Weights of a small mixture-of-experts language model, trained from scratch on English Wikipedia: 343M tokens, 5230 steps.
Below are experts of layer 4 (counted from 0) of a mixture-of-experts language model. Rows are named router (the router's row for the expert), gate (a neuron's input weights, with its number), up (a neuron's input weights, with its number), down (a neuron's output weights, with its number) and show model dimensions 288-383. Each number is 500 + 50 x the weight over its row's rms, rounded and kept within 0 to 999. Numbers have three digits each.
Before each expert's rows: "raises" lists some tokens whose logits its average output raises strongly, later layers aside. This comes from a sample of Wikipedia text that the model never trained on.

# expert 8
raises: " ", " and", "s"
router:476435549454450534568506568532483472439556440445510543550565440444451558441526441562548481537520547480445421437567488548462494482450451431446555474464529497548436552437457538558552559423509448432460419552462568473458559415451515424576483461446538555442529457448447495442426545426526574447
gate0:502430524465497612442528442559557504406423493492470468426478543475507487524488548386383422474445452554533497575506560515608516616623588497476494491479381548535558437494504515449446508475522496520364461533510461600557550416563419575554449535590484487578503524535531524555447537509476636541
up0:522484509585460511547534443571548522454574446453497455500482553498523574505487485470453495473482629567490418548488504513534512500594491493537510524497497454425567466502504468479555547556555478494481551501465429540602501437533491512540498482479502370551534550493576557426433535620495481500
down0:494536502561466548433378539474514494533443476526454439524522466495497521489489435530417513508419532402531476461513400595470524390501558510540498526531463482478550627602490546461485517437474407492423547528471514547480514512568553581543516428537493538479592404520480483555422493495533453527
gate1:444607475483513541449435485509537504544541477441477520481549522539518565544524539470440440503526500437580455547535483493445480488496482466518486549473466555516383535492596526494470439537442418398542461531484473571464491467500484550530619549420524349531527478584550470470488353510541538434
up1:494595449437489461534539405476475484524501406445533488503435572436480453550559487612559419572576463414601412525521475447467470478440572408540573470530490502513436503470591547426415535396480477480550468539439481375485509403457460539461494495427536469572524499529515476507628419538462496531
down1:484591503546475557505594494449445526530490499526426566507531473490414491503446509571585499565536440495699526544547435504466474506493474462571495561472463533476599486478550447544434514486381516445452392483474581542611451487519468526445483535574458509542462471543500511480502455518505485519
gate2:503527490490507484482549490445460551436443523558521451483467460516469429472566559517588502488483475563441664495341454443510469544450531505651559510406530435548605493499513549512423572515529485487457489449448493533471512525467462476484482459524476545517524494540500505505490513578532492453
up2:486482509507515497553388413406525560503407411545477395533508453538497426459529487512454549511512432569527576500473471389522481484546523478504573488465498524414487465444475452511415497478475540518504405392515547538508481461504487566591487456585569499533495488481545476611546525504452517463
down2:503507563544508535512409480477490528547526444523562535517457484485507489506493519586558465478422490496559452504499500508510540494505429490549483513424439549499530553457531458587517517548472492533447565508583474515455569510533424442475521334459545503399533507516488534591479554458432494480
gate3:523529473493484510488566563510577449501461544468531558501460510607493458545526440477529521519476470612616445487462530563524525632538509465463492503496448529520452516498519497488484508444423601527525462556570485562513581467394546550577526515504518543492553525442421528559505400512492553512
up3:520497514534452483503427489450434554494446520501458433525450431478491518555493482504501448461465516564429482481498505523457481579474553587493612465500557481513429507455470505512508589479435393520482486428519570464579488507485517502493485453566585523535449508521567565451513491545458536547
down3:426575598495516486410512469641522433478490582444488528510431520456462413534498458479434558518476543496530466521416465396578518528358544545630559467445470401441510448496470529529404449485506496501546493435463546483507467508535474538472460448489545537623581483515474539468490559412424428483
gate4:476472520404503487479542525473423485552446543542439468503566544459527546493467544458484535486507464607526475455471538423534506506592507472386578563449493536617467571507433470440495451551529597509446474518532529463515499470408488476479479483496508482498444444414518479486642527514526427567
up4:441632510422623424492511533389552551496450411523495547510459545459543479489481485535480491525503553484607568414524516520412560539538503552451457507459487509533537408481465467518468554497413504535497463471506442528467473525471557510443506474554495597504502497503480410521478449594598424573
down4:560482559463493483442514532520481496435574545519394465553526540425493573518493494533511491533571404557459398542461389534470589539463560465463508505553466453445494504594476443410500536429539622526527586442542459509582564425424494511462515442417415525553460556474547477474547528441454436509
gate5:514479496483460482458415471435611526437531417490549513454471485556519501436468518481456441483442435571570533555515532488582548505614495533420377467551481457514545494461535430547551461452486536487572445481523378482524497469529516491521498474561564524563450567546498563464517475489559425573
up5:416493462518495442421497530444635545522443433508520487532495538534464562437453426500502491472475448499591502529477480467522616490559457549463435428550444447543573512477604483564507484502471512497518493514469433463462498532469532557484500530526528564602458517472518538423571484510551470520
down5:463531543554447555548486526493456432534615485559475518491559559585530568474460470453579502416493494538481513449474455575517497562576491497456539484583502379448459412533556520530568559545549534492467546539464593486560494546478438486527432523448593559555429481458485521581517519502524507591
gate6:432460406508421525473580522556555412563429537447487432536449468584440428513533515447473474521562520545558475450456495416533531477480570490510461515506549536486475588550382484452513519527495499498527555534508483615512552502437482521472488449497462460502490504587565552564441473478458406521
up6:458396456450501538470519524531584469554413552447494489536490521573485508521448553535462458534598633389473422499419488456554460496551471485516420498523507555435532540472462464505467519546500491462520513590487493578516497518421526533421518497522383505594554565534533509548501565538468427480
down6:469463448431442464453566424501459524400464416506389473559505468456403506500515396494514464467437514500508430665436464491550472466446448567542529477494510381491543547423493524515472451509520552573465478478465499594395537643398533500462463524538451410498539490602447467551516505524511468477

# expert 9
raises: " ", ",", " and", ".", "-", " in"
router:464429524449382450515516490591450423449517464462519515526504475472464432561588485562495445618549588452505440532590396569390439424469483490508618457464506462480412501536488495533523529393492496511463510540396530400447468547393594579496517501458523473460602527473475517423463511523487473590
gate0:481536497538496515439466416514527472480536457550411565521552555505526441566506519407480503486501561498408546514471506531479543558550533532438504571538454563485530465474477582434475458476482482450429469513558558502540516519488425525495493547480470490519484441465427608447411500529540498503
up0:538539547549422462516559443561566501460474504515414415560535516527511481552565529465543441436539526512504499578516506505468541605561478511474471510496518531468463470486487542466485514536586601487584463454452475540554481431639544557518533480345461516515503520491525530503571585564473453524
down0:486602522489481402460487510488417560430520445536518479545487457493438484479565473444431568470419481496605516417484430519529509522509526594495464513512492517504443566550556563491482531483501519448438544596443564584497597444468550424604485418476510505564511496528398488513400456453519491494
gate1:496560454534404560508580441457516477567506442511561459442446431481439540546472525492517506564504581481567471498552524517414433460543494476495358582515540474493485477520631561492492472444463475550515412536504518479466499490478549481650481498468532476475537505452491438465463493514557421465
up1:539563486514496479494501417481440448501561461492560487447458537451405474537593488460537500542477537480559446581449445480471530496501517466537430481500481452510450542493630461470539434390560526519584474556468488458523520478506507487586531627472501516544559527449528465375505525494462481483
down1:540497438520532484518570517516489564402507493480560503558496571420476479505476503502614489486534410566567517469492465454476589465550458450465434429513462516560512460501500537627366525541611545499439500510463598562460516524484539538501557411457527550514579537500308501501548397508488519480
gate2:455528499572372460521507555473445516522504453521529452459473504563390425469494536464556473473414631556469520496510437434599522481493503491497533544548493463492554546592491531375417504429572504502558473565560517495491457581507501476451439484617446544500469449493493517525452502514450560498
up2:426519571625549483509484486415527513467530472499488491545505464500475465495494415502455475481547446504554555509497441447485523450477506508481476534581557538522508582503477581464507481431471460524511516531494428570532475585487457502576483577474480483520461431466534504470507460513447459476
down2:516542521572569528594493506507477502528518487488509549394507572503606513501349496465585424573450538478427357465553472496496548431533490459596510512476407507520397533442512497456475506491491519491490478545487500450579541422452510446567455496498470521494515419460402452451567617423439587430
gate3:503407514426544609524432522503508567478478439501490534486504550522515527583531506559477431525487522545515490492520466508578458473556475470506600409546559504468490516513504489488504480459523537470513536429543520482553525579441540467431512543508540510460519466462494546499523541477430486574
up3:541460436471520456490575567468476547487456392456493458526478619519513404524535433509522476545496563620535474469480463489490420602531477529555515544510465518494583530541494427515470555523583464514544592441504572494436446425491501558574510380450512563498453478551545517483497521538500505495
down3:444530454493453475477562486519467393441545574600509455489618488399443444467521505517508499432589424483513593470468581443476513500507547518586563439388539480399451503515482485492575402508464488496427537488533494521478532452520452587583455388563454522597480503538555542495526597564569506432
gate4:435532616406575459540545455446584569497492515578483461506506520449498537418449487398551517488492513553520488386434508487501524579644586464431483531461474494580539511537496505424478445466462578559478472526486522516450491543412587560505477505538432527453438466484561512532498470495519491652
up4:470551477379512413484468404514566532584473501473442514447533520471452566459439507487555564579416508507514553495497531464496481607527562528525536507420543563560527557465404485460440583440406546417564564449474509508411457548492568493559424548572498528516462498504589444513579486449560464622
down4:516496497458572499406596515530459537510550488478396544507440493473452504494539436510442406460502458505455560458562428484455564502454554439542467437517503515443473536548485452518480557522513425494503456382560509533468453554461438548582493528508487479500445564461480461460512509553407447540
gate5:541464460488453491451479489491513488460533482478465494496482603531582578491412501509484470526561513547501506506530619535470507533580549546533492527527522518500594496463524461506498550439482526468472456490542433488486510535466469511520500518506561497550433545523495469418468403581472413496
up5:462460443485497455460508529497487472443555539499492471472453609519537483451418452469508539549561511525441491470516591552487492491621516470548586504500534449455635537455520501522510546434432515485429475523541457496477438621392508491530504550486569506520469555490531516392414482593444494532
down5:483509500458489513450591493579520530550536512479414548433423546450447590571522543466506441498506469449404454454459444542484517556530465525470524468484507442470527490575553506499485508528524566599399463529425547554395512536492429382546445535477447506555454543391582513481363443464569508508
gate6:475507522411522471462526434502542506494439514502541479543468517473446449533522485419458368448492490500505538478546531459504498542481468544485541587459442424464515534498521440550430513340514552436532554502489494519470587483545507551519447481478498536505497600543542519585460489490520501565
up6:440435491416486495484506470458595459529453509580503574501484516466451454534443485453483414557514492497526473505515554442465482533582423474472497506504424421453507468500503419500470453423476513414481585433459488497451550478483555604469438440521508547537476594562518469574433513475500488556
down6:444508420412464378527559382598590560414466433478407559440555482409506496472515489395546523458532568336490510491504561434425563515478463509558468527438470374532603517429550576509407447496481552545538448600449546510465590511550416499516494489463428433494493498443405426569552446528530478382

# expert 7
raises: ",", " ", " and", ".", "-", " ("
router:422450622408514526515541557541450442478511567405531546546534429488470599530553518511535452611600571482473491467532466600539431456446530426500528409413553455499478505479470547508508566488563492514438458429414565494513512515414566440480573510521486559447512509435465459470469538499496542523
gate0:478525496555543495500485394573478512505531525538545520479494459453450533652526511335490414510495562534505617513479544485523524529536545511541582516390527555541519501551452619474541488470515537471527461489511473588492515409474493474616454550576542568527542492515414505568463460481478458528
up0:509549475519508480530508476614457611489482436500463458520471551532570491526573505586503475433512516484462430549522428525511589544568508432517536476496483491435545396439517562469567530490480515487605472443531503483542377438560427412430502476461510477476467420484537571500521528536520472492
down0:583460441489552483510443510488496468471513509505526418471463507430455506439464452447515461423421513463518473474524460508544489514549562567536510405465511499572535594521565533552534523516495520479469562548458511494532553489512533513566474441521541543533603513539472431482350444493460504531
gate1:550574465435434538493493458455443505575515501444494509450499481421435541526556506500436468566513529555474464548466523411431470440488519485438480555518510432512512457486450533464575474409405513486549458507548484534530532489513471528521464486426418497536596505555466491454501456486472451422
up1:558569486433490521512520434476523503566549524435478513447546528437460477483542477505526421576548529522608411557507451380429495502535535467531517531477583416521471478443458630430479491376426564499545464492492478515525569493466484492435507536453431492598543553569468533437490497536407534454
down1:523531439494544443464591533545481500513524457475450398544554449552463510477414506628546486505469492459599550523500465530487456447506439457491530490494496520518590461528590520552386573515496560519526460611503502525515464444499468362568541509463493647471515402590454463558502527528434507583
gate2:543512461483536501549461460489462485478469479527566438436385499458474500490520412424521441476497536561578491479387457422506551547439519539604547523475568462506510549548479446466547522514482411514489502481491487526391435577502603462411478468613450525491506551477516438515437505518529514492
up2:472532528591538556567399534368550542565452553468500509489562458483419501509470483519501531520537427546520537449538330441489635490417464477509445559521487508539505515523520590470442501445472488449525437481516479518493496515431535399538490494588522414506492463496497498530481492501473495468
down2:551494507584458530579528523558415452499476444525496545515494551482516471501454441561501398529397537523576475574524469513539608524475448478633560521465504547405450583517523584524404520547496478566525491514571524486464482512505473494482520538539494497556467366456496577507517596496445550482
gate3:567469475437554492516487505433528591538451507451534557526508510590533491514527475477494515474469575470453504396589517447483451544524522493562599506458567510440517446558525544359515512448474523538526457512526451529516565589381449562515561481476524567459503534457531610515439508534403459511
up3:562489502471498560491509489393453546469434484417494529526549563464505441505534465401530496435520587447543516434571468434450457572513547538502587455463605470512503464520521480378587565524424482561463497443494530521573526497459442566464563485498517549482474480501536579474512562570408443464
down3:530505571398538470465485458500547510496478625544572439548558608522457480539505447572496453579530512540577481498526441541529507532452550550524551416457420559514489483542431527539466534537531534446498551476579526487501452433500524512527431415469527522533521477462488469492519447559565529552
gate4:482500518429510458505525435437493512480457476592532572518468502473463505499439520495534497439520532538509556455407515557458461546482498441410515546441500508506470420549438514466534438443512491488560470496576544513495494546471532527569504470508505506490459468521526549569527537578541411578
up4:460506473423501553515522448460521502540462426531455527471551535390518560574507540461558530501557531517527535447457506529519478570427524591444511553433525544512499529498444488434431551510521524525528433478524520527424485581485453550514500540514547543599450455571517457558517423520453476598
down4:485546531570441512508562488522470552490548453502448460529497593506435558501496472525470445470477429467510490510494434505412531516529477435516584467553514448505506581583501443500526496488464526501421512455555461483487537475446459471555464484429482499526433512484492527454508490515347448527
gate5:484495540561468465502495545543573490438491440468463482486523535473530473415495484444561542417536601502547495420467514516555571505589536476599468480554580497497547473509609506531427482513500446470482427444547505534519575475447517482622543535534488368547433604462546503505553394531541395603
up5:441497530515481421467529569548569479454454529456487500485532555488434442452526418452561553395561532534465467464419555496551573555576538453569548458550544468514549511526586517492429452487424508489445436469494496537514475535413500524566570609512515408470444626470575536503526502484588481599
down5:525475463452456472447462543458564488566491546460487581451621480430444563479482465520551486484506445451501522446480559484471557519465562518501493427425532514581538463473435463530510504430455426512444380472573556548539478567488468495472485550532469531460475412417539462489466488438509535452
gate6:390478480389523464539517487540536537493449522509521478443518455549436409501566538438438469455546461440525509497505415397521592529477536552528471497483534461515494509528471492542477445480507430430567433511525499624496575503464421562497543516452538523491480511528510595454422482513441511548
up6:353442417376551503537485504450556500553482489539538488459492459567407439527514472417435431544572510417507447518487403404539555460536496516499442427452484498433464464494435428514415429497517423430551526474526508564467590506511432602496543483471541615466531565541473583453413413498405487585
down6:437525452369411453485572442547523548485430478537484497454485512371473495426551447491505496493487558435482544596452584428464430571410488499545466503476424473543543515495587475513449445524494560583437476474474532536418491566540486544441411470430472596440506528404467553518559525475484419507

# expert 6
raises: " ", ",", " and", " in", "-", "."
router:499569477482501443452569498493455448480572479491460530588520488471536491481533456459610486503576551415447458425562474512508500483443447512491577432560498429545575600553461522546549468469492465465452510517513485520471521416456491497519481427453530547455491405427533430463527558497580561467
gate0:570477467496505498497513425394571512529522429481503482512454590391477526518531608426460493525472496424578548616500499452442447583540539493532494493418452536455462450446506535432535541456514519549427520516469456534452487470498479518508572482513557552515499482482480576609486487464488484477
up0:532510438593434446530538486450524562496534439453447503577432592467484483485570636534523470411493621404541491589546406511456545535487457480503463505459478479493545464495553535509605570504528540481556480482487490618490455469512479511531511472424524576444462446469516508547510523508465458562
down0:615516542517452476451413476492453643475547426451496483514517509522534445545547464545455493408497509502600508460467474567513539472544494654539461446535445503497537606621508565502530518447487524470451612525397540489467569480516507549519614435440497577585569435461436459546376524486497411529
gate1:452525497494521622503441589572488531569488509466480513476493545474459529627475481503552455524512476493581513490520509451448472511535596462454521490528487454544520426510590541536588469467471489473538384500411540523482578544387417491523453468489585459500534524494577507539447535476563419448
up1:496468536570512563559556494521433447550517497455534445519498500471462446572560472534566485497584464449560458600500521494423507605561630509536445524536570465511454490440558578461555503441488572511546429502426447452545497462464459501485496499473505537529588461597538562452525444448538479517
down1:380534461538455529426520449489444551515467488506435477498507445492475450462522436521652494510586398540624458517522437509485510490526460498501508397518497484499563500447575503565502492542564587504474464562477588519455518509483431467502488472524510526367557492512448545536495524553540534503
gate2:493594456534468528494511468505416557471443500604531385500479548459432590466508472501463526515516507534522579440431419483469553472469480514506484536494528414587580469540537535471538491396408447430476480481486498510474393546486491557529527505563442512494576453507440486525468554453530477501
up2:460557553551595488480441470387511511494431478563486401567520533431501554441432479490461506522597481489420583497450441499465553401445497512518472486569542399555484514504571575512553493392473496463482498506400460560416500521438453496576445511532515412498514459474512415521452462452445491432
down2:496481498533491504474510523492459548497470562500473544435489571555555496584418529537510545490398530414526465453570538524498519507508552462574465496450456457455497483581472536526420490453498477486582520467535449483553541447508541533519502500533550579517538498506519465525454455555448611520
gate3:498518520602545600419348487517528504518525539528466483447519528597538510585503467522558505465454495565444405431538518403526483517519506517508472565538441441494483516527586509371483516432469507505487533448534480536510552511443494481526532523415570523508569511439496543466497506480445503593
up3:455471447470424579428467440454491478430507463389544476455445518459373442527507468441501445492438491522487475539519437487507484551518474564464555380506570486484505514526453479517430562591496468472377540454464541439428516577426494483524474536460531573497448476444556518507462506504544540520
down3:497544448439497449427507466602517440476498558477429505568498613510430483505472546526492514492524524540533463510497488495532501584452509512556567493471486394549482503498501427560508455495527530402499507513471509526416569493519498586555437492422529532503548495435469564524470543484524518489
gate4:526507555473467447534521514501411574428512505566502530461584497448501501479502520482532443482526444577486489479487513449530526504571480531466614534471501552548532525536410446495503568495498536571541442488465506501539477539502502490536525483549537468552492435502532484568584505525551451588
up4:510551478485533485520435521502532530498524527498513476493539532448478551490489467503489475518499473506558559462481540457460514578589504540479512595488534565540403471504346507464427595512492590501529514441500495531484552543498513466505477528501487517516515508521566451533523475536504428576
down4:486568483474484466530602526475535514528615505431448495551529629516480549439491412548499476447485445515445486508512467583490547463495571486512492534550404573446472481544381587519450607490601467511533494527565464564557594540506520506504484504488430529564477511439388471435500490498433488598
gate5:591466519494444479510399415492608512423455506447507475523457508530501524452455502484477527492573519574588533483508537511535546495631502538485473400522497465455547486545516486496532426498523472431454390508565498469463618428426470502557457534578566509612482536637542516511517347532595438566
up5:501504486443509444454444478499555502470449571488491508535479541492455545487412460480462539467618512566535498459470548505499549433621509532476515416552531477498583518519497489529532383504488485425457477544510518480460550440390491538543476515535572539609524572585568546452533445586569523622
down5:479465514524525493548465488484520448496467549417478659461548579503524510449514479495542545494540504607345484480528576490571523554460575563531475424485475500564444493489392414395464533566534449547443441567529526503443553492489360442505528569501404569501431509509567506432520568530514538483
gate6:514490560478424433434523408527521518595475417418542484474478487523457455561613474479446497396527529552561494543468491490540475528443411463497481498441536575489512526560449447493462447407527527525530552498408510539537630503496513454488473576530554533474470545645518541499379573493535434513
up6:426437529505463455467518469473483472609482440475552496487493542462440529492531457510425543465546620459521457458477525459560516508522390534521448470430474530485504518534493436398451389461538504538539572489460490518497566525437546509474432547579508608423471566665571531516414583477517422537
down6:522489473418523466502467488528519510488437418507497529548453414518505536442572389442486507491565514418397511480439537429482496479518532521598451491486510482551520476474483445494459383504472601544481497504426496615429484583513429484493458462404472401420585553541432529591546523557422502487

# expert 13
raises: " ", " and", "-", ",", " in", "."
router:489438519474469534556511518466484486443611482468562564516449457477544465489518459534494497508518551496457416456549488586444433414483485520454545518445569552560453540481483419447594551510514436502455480543505514497461555410427404428556472481447477481540550557449441484441413554469507516403
gate0:449538519519484596490508403486474477582402472503498593467461517461496469499469621398491490534431618391478509500525496461539496550629544422603515507423518519476581484479575536455540552500562525595473548470535435560488561462562412596528460541467590472584479473449439589546497484426409516567
up0:447504496513505493516554433505540621538495487454486481526412505471557456497505552433471523407560663474542553588620454574486548516579512473565450513481495496425585469503588468460520559574519478476509568500528475545565495467564572465396552438411505443507525478511491545546489442557428453530
down0:520547492491482477437395534552453512451457489475501412519551508455553449447501500405519587511535566482523526477553434542492491482536567634505448551427485624525566474497596573571549537451609506553371554476544641488441528519444539440563480522514489511541609408562538525504463473582517465493
gate1:486543436495451576471465432574543536511423441500559564550517529543453489535510530514413488594464423426488517501535507493473497474519532475497494451523505438543531494584572526505548406513455455423503485579415498500524517527519447470608512493422554533549523482496513509512525386501508412402
up1:497535421541526478579513380553504545535460470554512504551545552471479480508544484582454434596557487432549483508548437422487528466516602503547559491531521425541528533523590568401502451389452524525526461568477465527419527530468452490508551551495504524555549464561529591451553466548452467501
down1:526527448562507508491507546515483535496505493530543462562460484556443568515629526524571443567533411458627507540554528572473547572494470445447480523526427573560561541484526468536495453457440558539503454517447511584511547505530521511627509552614451540565588519470407524524489430522512388605
gate2:534572526543371413505477486530462505428510612523575398467433475470434472427446522494530456423533508429563523474454465445558626449462505491553545591519496497512549559519531478475544440524453424451451508534564498568521432536504524487447527488482445512517596542604485426508503455442524519506
up2:501511522494655499530556552437512572448367548472526418520536510431484571425537492519420508525564480539503512485530448476535589517418434506448514492524543505548512486558594592592458497401506560487481404464546485566475502465444456500554458492514576434488488451459480506608458441506417461466
down2:618483492538531561565509475462453571516480543545498470535507495483554492488384441571483392511438470468437470465513471505479597509484543468600474473437506482512427475529506571623522453541594495463520507490531459476488522460564545410483549505507521494506401493454417462507419691475509498456
gate3:517439481478466531457440497530535525480455499519491493452450529578513541627637542527461572456503499529573437381484550464505439555543534519527579491518485553529416552602478560457553468462484555552503523459527481504576427547487397473442497497477507540575564487460452550496495431518432486552
up3:512452541460446524450423495428473527439407480485482508442468514541511490553592504473512506487516465513542467447445486463545473579586526577494503509493484493554424568578476538458552597446480489531531542429455553469552485557514422482362548505495557521493510411478384490548531523543398511533
down3:459536532504503533534452454488610471477518531458498499483590573548523451456489497434493508473457470489542475504493437477497509521438488463503503500443387477491414472511458542521512464565490415405455488518459519450478497422541385472540432473509526550495470501563498614473558558486465514564
gate4:437514534506570519530538456464432520485510476600506534456524500485569507432398516524483535466505588562500540421437575517513497512517500446414536561465488496519567512557433434512419503502542552548472485490463444504481477506402643526522555549567529494403544443462484558549502464509529376630
up4:443544522396507519449540465494498522561508480582446467541476589418582476521416541495533486521493572484596568427489501487477453496478543484442570552443492449479583490512396465452480570531458592492507524517477520488498511587482514481440465477492515531501548434517532440508478510497528468612
down4:523475517458449461484496460488540474528639589434530418459483552454415629518503465535452536522540494494497455537525495516508522482558491460435448403538544453398495505538489468550483506486503500507438604406568441515552594509535477568437476468436480495566479520421500467477489507501492481544
gate5:606434478440477493460444460524495535422479462481578477498459515598560545392532528479460408529520532546551530498532607535509548486552556474434427479536561496588592471468586492485544449477562432440470517562571519566489523491464455542504454504507574502544437431549479550409421504537519473536
up5:542487477413515470446521491529505520405488501454598505509461531545525517437469447518514431500529559512577505512541599501506504464550531450458462493538568503611581538459590524509560434479476465459411612565535491553509438574412497565489433495471614571501444446531434521411457516491523510534
down5:418495444411456462502511462414549478535546509510467551517536486661500469542403452621458425444497425552425467483478499534489448563530455504458509461555488443523448473550507557528478415540541519529523446506506499511461487507555382546520437504466525515462429526450514516533485547454499487574
gate6:484401485457422412434632531557532498521433459450545485570501549490399485541515483465480500443503532455574500518478442438559551556465491507470521519535465518506493575562442568530461551472486484428594484514536562527512689492581485470493372546453545579535495542582455601482423563496436407496
up6:432390484418508435450609580500508447500496475512537488590487564463401487539487503508543511512573580400576490577464458453586519530502456444497533465491433509463453559497457599515457490483515476425561564502574554555496630528563521510423441498545516594528543591603457580433459528515419451484
down6:457514470436432466556512474545491472443456453532450509564507445370397501517523382534449423493555509451516465500508548388471535511479459493605508508497555496467540540484593560528440375514520548576461522525443498606486526569549457492561455445448455526489469507517510538572575578447491420482

# expert 3
raises: " (", " ", " in", " /", "s", "'"
router:476442535459444543545525565521479480434589445449496536534555440427444566472531469579546467568517526453461429439547455536459458443449460438467548475431506493561438558445470524586569539445519430453439415550463549458437553413440551434556466471462557570423535450477439495443432558449547566446
gate0:565525446527490550361471396492557537481532447509492548453472539447417457478506483456512499557473506470450598533556489467461572561546502515558477476424422553537595433478527452437569488485555491514445467522491498541498517479448498518518419438553534567578421496546444455552423502447527588441
up0:422501498520523472588469531540511545492460417550480516477464544499595510537553566532475479489522535494645457589526503539411530582567508506503391551589526517426441469476460574451484514500511551513462464492520533505578481468603513496445551489400501411474598468478461592473506496590533458468
down0:550543599452530451439448431492413527497600473516448523486532464419501512463466500407436485466437527509524464495536456455416510467620517475549426473511507553471576547397503576505493537411461537484433548493499564485451538507494498515629505483517480491554566489513476519645482458530473505403
gate1:558581433495499497465471507494515477432400563415396551557508510442504506472539436376497476560466485469582439502487564471481495352473579481483472541559501431577406430484592593490500507497425527475541497526476540564515557549478432481542533469461527448513567571518564365432489438556511469480
up1:578562552517547544584476490479476452547475416426441477464487550440481462585527507490485437550512560486578501529549519455392537410405524429618487582527441490500435534457557519467462575412378509486524524487503450441500591484465458486565499415541449495524509432492543489416505439561500514530
down1:449508517551502459517548499522521498440599483465495446517573478545470564550496440494490528567612478473564473466458484471588473558479545502444477452567464536407516416439541463498461541370503433501524446568504590492445435455614605503461502519509392526473534354478531583500569568535586479508
gate2:507547461510520483468414510530526535503562488577615317476524433491436398557495528401506531555491532529577626444516396520557526589481584508494480615468480548523541579575560462452508532566449467492470538394459476486577513561511519426423565531566436518529496423515509454515453371525427466502
up2:499532531521597557548515590459578551586559471459517432533545528461535500471503527536489463431427424437601473558503518464485545516533560525591513540461515552514532623482493494513429512413500514537533456498532387563538524469496421466543542528528573444536521345512431544517532458515432537444
down2:557573557540464543524483448443572481516487514557450491538540484434527512461483477506566457522512554406480476501575484432475597534557541478533480561485459487534465565502500487550436505521517438487519471460541607534450478505616559452502494431474471485501509475506469532636583451487461540438
gate3:532413450542588542433489481523469567472449491448505496470536518557507565531515544500497567544438487500551462407373530539512481525587517430516545504471495443503494508491553565507429437477467626447463537479588444512619488463480421451541476481492473488407504515443495543518493475544540474532
up3:502458452433492634505368505392473537398459450443532500540511496477489503477446584489508461482462568429555455536451456555491486543596447505474503486447535436535543495451474493497439515569500497480442585449435521522550466459503537540457484429465557508395483418476477545607558487503489483549
down3:383571398420510520449491488549474444522560541576542463531450570535510450538457541568469537498470578392541402537577591531525550521454483484550484445392475495480466475486520553516548485631513398501525512476606575510390506464468568493519509434480604530440525555479509515517509541536413472451
gate4:543449472396495481523544552423547497537414527708440535542520598495521432547463502514512534516535543567576551445519494420521486489565540433465623547402562491599560492496472538441492534508467565468499491487482533469453508436502540544541494441504477537530546452521519496521535460597501387508
up4:435557475393550416535512459478481505560456462616434502529471584537522495521476500482510600543572623516616573433506531390529603453461491580415571616364564431535554398425372428550504588555435522429494528533492501501505491434529449515530511467476467503523462458464523465449389465574438500552
down4:550469507545504505320520502454494533558538458479489510460521650518516568464435539481508478573493552443420473504511468547546453466524623454464534517521457431542503479618498521476553496485494579473466556532452541591531441512514551501487455470599461437560486472498420519476574461395447527476
gate5:577410474503450478463366439474503498374517399495470500478431566576436439387479546437488490569492446448430501442530557487618469434587508470495369487477497452547568429477547512501559442497486467474451437493500508471492580401389498535510517521487675524534498532470444499454557417530480416472
up5:519487497465529454402427468478575513405517430531497499512425547566474491468471476408483517534487437513607526492589503502621508519552462482485484508555526446552614566515476528474534503516494445445429422487426566464524493490428566533543498579474621588549438502477470535422572489583537485508
down5:575514606473443469469521493485456462489564536437479454474609511553551533497499467467584534446537496502401529569501506539455455588488526487509572428428435456496580540468560499440440557475469487570518527512563444517520512521572463424407525558538530563530406500481431523503507582453592536464
gate6:480476499480492400499523474538509489548437560474507377491512509565509396457560503433461585394565485550535478549484455507551535502499498492460550439479589535441480530433487480509523472551533492476549519467619501568527615437542504524508501469484547509418509427477475562494484459512561430475
up6:419487567432529407566473535534603520544515561493471502488547485552481468523454510487479453455598498432517441553562483542492498398584484444497539473573441534421471578472477517495516445564551501477588523483574508589510561434453608549526547477558478540439531544517526558505474475551526391560
down6:513470500443500465472502530559446489424424435499516557521529476472536495427393503457433459554484489510526455577484534458508523390435513511562493465492477503518507548415551519534528547461464504531477523567396590514489507571559523466448556471472427438557531566494436510522461494521446529492